config.yaml
n_layer: 14
d_model: 160
n_experts: 64
experts_per_token: 3
d_expert: 192
d_shared_expert: 0
activation: "squared_relu"
moe_layers: [0, 1, 2, 3, 4, 5, 6, 7, 8, 9, 10, 11, 12, 13]
n_empty_slots: 32
router_score: "softmax"
normalize_top_k: true
routed_scale: 1.73
balance_loss: 0.000298
balance_bias: true
router_z_loss: 0.001
init_std_router: 0.0096
lr_router: 0.000524
vocab_size: 6066
norm: "rmsnorm"
norm_eps: 1e-06
tie_embeddings: false
optimizer: "soap_variant"
lr: 0.0103
beta1: 0.95
beta2: 0.99
batch_tokens: 262144
seq_len: 512
train_tokens: 780600000
steps: 2978
dataset: "wikipedia_en"
Below are experts of layer 2 (counted from 0) of a mixture-of-experts language model. Rows are named router (the router's row for the expert) and show model dimensions 0-159. Each number is 128 + 32 x the weight over its row's rms, rounded and kept within 0 to 255.
After each expert's rows: "mostly gets" lists some tokens that are sent to it at least half of the time. This comes from a sample of Wikipedia text that the model never trained on.

# expert 2
router [127 208 146 149 135  92 102 133  71 132 125 114 116 140 100 112 147 125 116 154 131 172  63 171 139  90 163 148  98 147 176 165 106  95 121 144  74 172 129 125 130 137 212 170 146 161  78 114 130 140 109 191  82  55 131 128 101  97 104  76 115 172 121  83 178 153 144 128 164 144 138  80 191 124 129 122 158 130 123  79 126 196  97 140 131 151 115 161 147 165  98  64 148  87 116 146 155 149 135  97 104 114 119  90  93 177 146 167 150 127 142 100 139  75 147  98  98  94  38 118  98 133 107 159 120 137 145 128  95 169 128 177 130 149  88 104 179 146  86 180 144 158 109 116 110 132 111 160 130 130 170 161 138  83 123 121 112 170 121  53]
mostly gets: "y", "on", "z", "ich", "ster", " Henry"

# expert 41
router [163 204 160 139  94 106 130 165 112 165 136  97  62 120  92  78 187 167 125 158 126 148  94 124 105 101 174 208  53 132 153 143 110 130  88 163 130 141 134 135 142 151 144 138 112 137  69  75 122 137 103 109  94 111  98 142 131 123 110 133 107 148 138 111 136 124 160  24 152 127  73 118 135  97 168 130 180 105  91 123 120 140 123 134 146 169  87 157 190 136  92 114 202  95  97 145 126 194 129  92 112 100  87  76  89 144 166 142 201 108 126 107 100 123 150 132  99  84 102 111  97 180 114 124 101 165 177 104 135 142 155 155 146 145 123 109 142 135 137 168 133 133 113 104  93 169 108  93  85 130 145  63 205 109 105 152 143 132 102  94]
mostly gets: "017", "020", "023", "016", "010", "011"

# expert 47
router [144 163 109 151 125 119 124 171 105 163 165  52 136 157  97 100 200 155 119 136 113 149 101 170  99 143 154 154 125 117 148 160  90  80 129 132 102 157 155 142 195 150 179 160  79 165 112 102 170 140  96 118  78 107  89 149 125  99 111 125 112 151 121  93 123 144 125  64 174 113 101  84 139  90 134  92 173 107  81 102 107 161  97 181 135 145  86 175 145 172  84 120 136 110 104 122 156 211 152 123 127  98 105 117  91 176 179 160 130 137 154 106 108 111  84  88 104  98 102  90  92 129  99 147  95  97 181  93 131 108 184 151 168 174  99 116 135  89 112 151  58 150 101 102  86  93 114 144 112 211 166 136 122  79  99  80 115 156 116 116]
mostly gets: "l", " Al", " l", " al", " All", " Bl"

# expert 57
router [145 148 148 151 118  94  86 139 117 148 187  70  95 141  93 123 152 143  87 159  69 117 125 180  94 111 135 169  98 151 175 164 138  72  98 128 136 144 165 144 117 143 175 148  79 170  89  92 145 142 103 157  99 112  73 161  82  68  90 103  81 134 150 110 183 139 140 108 167  92 107 100 167 106 187  94 160  73 108  69 108 166  99 149 134 160 115 164 172 191 106 107 118 117 123 168 171 159 177 111  80 100 123  93 112 144 150 126 149 116 163  94  89 104  75 113 118 101  71 121 101 168  96 125 125 103 160  91 104 183 170 131 161 182  90  78 155 142 109 152  95 143  91 107  95 136  76 121 108 186 153 107 156 125 110 115 109 138 131  78]
mostly gets: " B", "b", " b", "B", " f", " | B"

# expert 31
router [169 131 176 159 121  71 103 142 106 137 180  83 103 123 114 103 175 150 127 182  87 133  32 178 126 119 119 150 120 116 162 153 118 111 113 152  64 153 145 109 150 199 127 152 130 169 135  65 144 136  99 178  87  77 107 123 114 100 110 102 104 150 138 117 184 164 116 126 154 100 111 112 171 101 158  99 159 102 126  78 102 172  83 133 190 149  72 151 156 149 125 120 140  98 104 150 160 157 111 106 105  74  96 119  96 116 130 206 157 109 198  98  69 121 102 119  99  79 126  82  89 121  85 152 119 121 151  91 131 138 158 191 181 164 115 131 114 123 109 164 117 137 101 107 113 146 146 172 121 157 153 101 127  91 105 102 192 110 139  68]
mostly gets: "ar", "ay", " Bar", " Har", "red", "ays"

# expert 50
router [177 138 139 147  69 101  48 152  75 189 169  87 108 145  96  99 157 172 110 163 120 162 101 149 133 142 182 146 141 203 154 144  93  75 118 158 103 149 154  94 191 168 150 171 107 167 107  72 170 169 129 104 101  58  94 150  79 111 134 118  95 142 166  70 192 179 118 115 132 130 114 112 148 102 163 128 164 126 139 103 117 153 104 158 179 172  91 125 152 169 126 130 137  73 100 173 173 124 183 100 121 107 102 114 110 143 141 140 173 130 136 109 127 102 153 146 101 115 104  48 121 151  82 140  88 102 151 110 133 193 116 162 173 158 126  89 148 103  99 140 117 167 102 103 106 167 127 106  97 149 149  91 149 107 117 144 137 147  84 115]
mostly gets: " December ", " September ", " July ", " February ", " August ", " March "

# expert 19
router [151 187 148 163 127 109  72 149 112 150 163 121 104 116  95  86 166 142  94 145  89 132  94 150  94 107 152 145 133 153 162 145  85 100  96 146 111 144 168 122 157 185 144 177  80 133 113  81 150 156 104 230 128  60 130 169  50 107 109  71  92 157 147 119 181 168 179  95 126 119 125 101 139 121 157  94 162 106 139 114 121 122  95 147 137 154 108 131 168 150  93 121 115  68  89 151 133 139 178  53  95 103 108 116 117 150 126 151 144 112 118 115 142  75  63 108  91 109 107  80 100 116  66 178 101 100 146 122  61 111 156 140 146 181 120 104 139 100 135 138  81 171 117 110 110 143  82 137  98 154 163 123 151 122 102 100 208 109 103 112]
mostly gets: "ter", "inal", "ater", "ady", "day", "ner"

# expert 55
router [157 200 190 141 118  98  93 160 120 145 168 102  57 151 102 109 163 167 112 164 112 136 103 132  75 114 150 220  80 160 160 138  73 102 112 156 113 152 152 132 138 166 150 128  71 143 109 109 125 155 120 146  80  59  93 119 129 102 108  79 100 153 132 102 145 170 164  42 151  88  99 110 164  96 157 119 147  82 114 118 112 142  95 156 128 140  82 147 155 155  77 108 183  63 104 140 140 156 149 111 110  89  90 118  87 174 183 154 188 123 125 106 125 113 130 106  89  97  99 110 107 157 111 133  93 108 121 118 130 145 144 152 156 156 133 107 150 106 129 146 106 158  99  92  36 120 114 107  78 159 143  91 141  91 100  79 167 119  91 106]
mostly gets: "000", "017", "020", "023", "016", "010"

# expert 40
router [163 156 152 160 107 109 114 153 135 168 156 109  92 123 118  77 140 174  92 150  81 135 127 145 108  77 141 145 121 170 155 165  87  72  81 127 108 163 131 123 140 169 135 149 107 149  92  73 182 149  71 143 111 127  78 174  74  89 122 121 134 164 146  93 164 156 125  98 150  97 115 111 153  82 158 120 152 107  75 127 101 143  89 151 125 192  87 142 151 146 111 103 127  87 123 130 144 153 197  79 113  82 117 101 104 162 201 139 164 134 166 118 121 100 119  97  87 102 108  62 119 191  89 188  72 105 145 107 112 131 144 125 151 156 105 146 158  89 170 133  95 162  58 120 107 160  73 155 100 171 154 110 142  61  63 133 140 151 100 149]
mostly gets: " part", " sec", " serv", " Port", " President", "arch"

# expert 34
router [132 171 143 146 116  90 105 125 142 192 150  99 103 147  96 104 160 160 124 140  83 132 129 152 119  74 138 147 101 142 154 162 146 112 155 185  68 147 161 119 157 149 137 158 101 176 119 127 162 169 105 165 116 116 119 167  73  94  88 139 100 173 176 106 163 144 100  76 163 103 143  89 152  95 147 123 148  43  91  98 116 144 122 133 138 198 120 133 178 151  94  51 138 113 101 178 141 145 163 124  91  80 108 100 105 166 134 147 130 113 122 100  85  67  84  80  75 106 131  58 124 210 108 177  76 140 129  72  97 165 142 140 140 154 132 106 145 121 139 146 119 153 119  94 121 166  76 142  98 145 165 115 174  96 100  93 153 117  71 100]
mostly gets: "k", "rd", " long", "ask", "eck", "urn"

# expert 43
router [141 153 162 131 117  99  89 143  88 130 139  74 119 128 108 119 186 151 112 134 123 164  86 159 126 112 159 175 104 169 146 184  73 102  79 183 125 135 175  71 164 156 148 169 140 150 140 107 136 168 117 140  81 161  56 138 123  97 112 119  43 150 156 125 161 162 167  77 149 111  96 126 138 106 153 134 153  93 101  84 117 154  83 158 153 127 106 118 141 136  97 150 129  69 139 173 124 135 133  57  73 108  92 123 120 159 148 171 161 101 179  89 129 104 106  79 113 115  62 119  93 137 110 158  93  94 151  92  96 163 190 113 161 153 108 102 178 120  76 173 100 169 102 121  91 125 121 145  90 188 176 118 126 110  82 104 177 110  93 120]
mostly gets: "==", "===", "le", " ==", " she", " ==="

# expert 60
router [141 129 150 140 113 116 124 150 109 135 187 109 106 158 107  93 149 126  96 152  58 131  96 146 120 112 173 145 102 129 193 180 145 105  94 139  96 146 159 132 222 152 141 167  68 134 109 101 122 143 106 142  99 126  90 152  86  95 108 119  61 157 141 122 148 147 152  78 169 112  83  97 203 112 175  96 136  81 118 111  93 162  97 161 170 165  94 147 177 180 108  74 154  82 113 143 185 146 157 113 128 112 117 108 109 146 124 166 120 112 128 112 121 101 152 119  67 119  50 113 112 156 109 152 101  93 164  75 102 177 168 187 135 179  92  95 151 107 126 121 122 143  73  80  90 180 125 169 124 172 131  99 143 100 115 137 116 134 100  68]
mostly gets: " T", " B", " b", " Ch", "ch", " ch"

# expert 7
router [126 141 116 184 108 108 101 171 116 137 139  85 129 140 107 116 145 137 101 127  86 110 110 147  70  63 172 157  97 136 202 180 117  96  93 159  89 149 139 112 150 131 160 154 120 155 117 100 161 139 111 148 106 104 124 186 112  94 124 161  98 166 169 101 189 144 129 107 166  78  97  86 176 104 187 130 156  73  88  98  98 169 115 160 209 177 148 117 135 154 113 126 195 118 115 136 161 141 180 106  87 134  90 119  90 146 126 133 172 117 149  74 106 123  98  97 106 100  59 104 104 164 117 132 117 107 142  85  83 121 130 136 147 161 114  62 179 135 133 130  73 153  99 101  78 152  91 140 115 177 167 108 169 105  91 139 149 202  98  96]
mostly gets: "w", " w", " Sw", "-w", "wh", "ch"

# expert 24
router [150 134 118 125 141 129 113 155 122 151 195 127 116 130 102  96 174 124 134 138 104 118  66 167  65 127 171 166  38 123 190 147  94 122  75 133 120 174 166  84 165 149 147 146 127 153 112 108 124 186 115 154 110 139 126 162  93  60  94 121 128 182 140 108 140 174 160 108 152 127 113  98 129  99 140  53 162 102 115  79 113 136 100 137 161 138 110 172 163 172 121 103 107 116 128 162 168 189 146  91 151 116 106  75  75 158 117 151 178 120 132 105  71 102 130 140  76 105 112 102  75 154 114 137  81  56 200 116 109 125 147 155 198 176 123 129 146 120  92 142 129 151 106 101  71  92 129  93  81 135 149 159 152 165 123 125  98 107 132  74]
mostly gets: "8", "4", "6", "5", "9", "7"

# expert 16
router [182 131 185 110 116 129  77 144 110 152 164 101  49 148  96  90 144 151 120 137 101 137 100 154 116  96 129 160 102 224 145 163 116  98 118 144  80 135 135 105 131 144 157 136 130 163  93  76 143 140 113 146  92 108  95 173 113  88  88  89  96 139 147 110 195 200 149 119 150 117 109 120 170  72 217 115 143 114 101 102 104 168 130 147 169 149  93 120 174 165  82  62 151 124  95 159 115 159 162  99  93 115  95  95  81 172 163 164 140 124 125 104 133  89 117 106  91 115  96  79  83 169  96 138 111 100 136 118  89 173 136 162 159 156 136 103 157 102 122 166 106 166  92  58 124 161  93 107 105 137 161 124 153  90 106 139 197 121 107 126]
mostly gets: " City", " County", " Park", "wood", " District", " station"

# expert 18
router [141 146 137 133 111 130 109 140  90 143 163 136  99 126 105  91 164 211 130 137 109 175 123 179  86 122 168 158 118 152 148 146  92  94  94 162  94 128 122  57 124 157 171 145 101 161 102 108 171 138 110 121  95 124 122 134 117 113 108 129  93 150 147 114 143 144 179  90 160  83  54  96 116 110 182  85 151 112 103  88  89 164  95 136 145 134  63 193 165 146  94 113 158  76  98 166 127 149 149  80 137  55 109 111 111 155 143 135 165 128 129  79 126  92 140 102 117 107 101 117 140 158 129 137  96 129 188 109  83 146 156 190 154 151 101  99 130  67 129 159  79 153  89  50  76 168 109 172 114 124 150 146 170  93  57  88 186 134 130 111]
mostly gets: "\"", "\".", "\",", "\" (", " music", " album"

# expert 25
router [133 192 130 139  81 124 133 165 108 145 163 117 113 128 106 122 150 161  97 146  56 151  60 133  86  71 169 129 128 146 153 154 108 119 100 168 119 166 142 156 119 190 163 159 116 171  79  87 190 150  53 146 121 101  83 131 109 106 118 118 101 168 172 112 101 198 112 100 135  91 132 111 167 123 157 114 144  73  76 101 115 191  68 150 140 122 140 122 153 133 103 122 129 118  68 178 167 137 162 112 151 100 120 116  97 152 140 134 178  94 195 112  97  88 119 118  88  72 103  92 102 134 120 184 123  94 114 108  84 129 154 201 135 132  98  91 182 112 140 145 121 142 114 119 123 129  97  87  78 155 130 111 158  73 110  86 182 150  95 104]
mostly gets: "at", " At", " Mat", " Turk", " et", " Dan"

# expert 48
router [146 141 164 158  88 100  69 140 119 149 167 115 102 120 109 108 175 206 148 147  84 135 140 152 136  89 154 133  75 150 165 127  99  90 114 120 115 154 177 119 179 186 147 175  84 140  98 136 169 147  95 107  95  88  91 205  57 118  88 132 140 130 139 103 161 160 144 111 155 110  96  98 128 108 165 124 142 115 123 108 113 165  76 150 134 168  96 166 170 145  76  64 174  82 130 134 156 160 147  96 108 111  99  98 105 152 140 128 188 129 180 104 133 112  73  80  71  87 114  90 107 119 115 124  91 103 149  75 118 147 169 136 131 146 119  99 149 124 133 145 103 165  96  81  97 123 111 199 113 145 167  61 137  55 113 133 142 165  82 104]
mostly gets: " st", "est", " d", " end", " rest", " Best"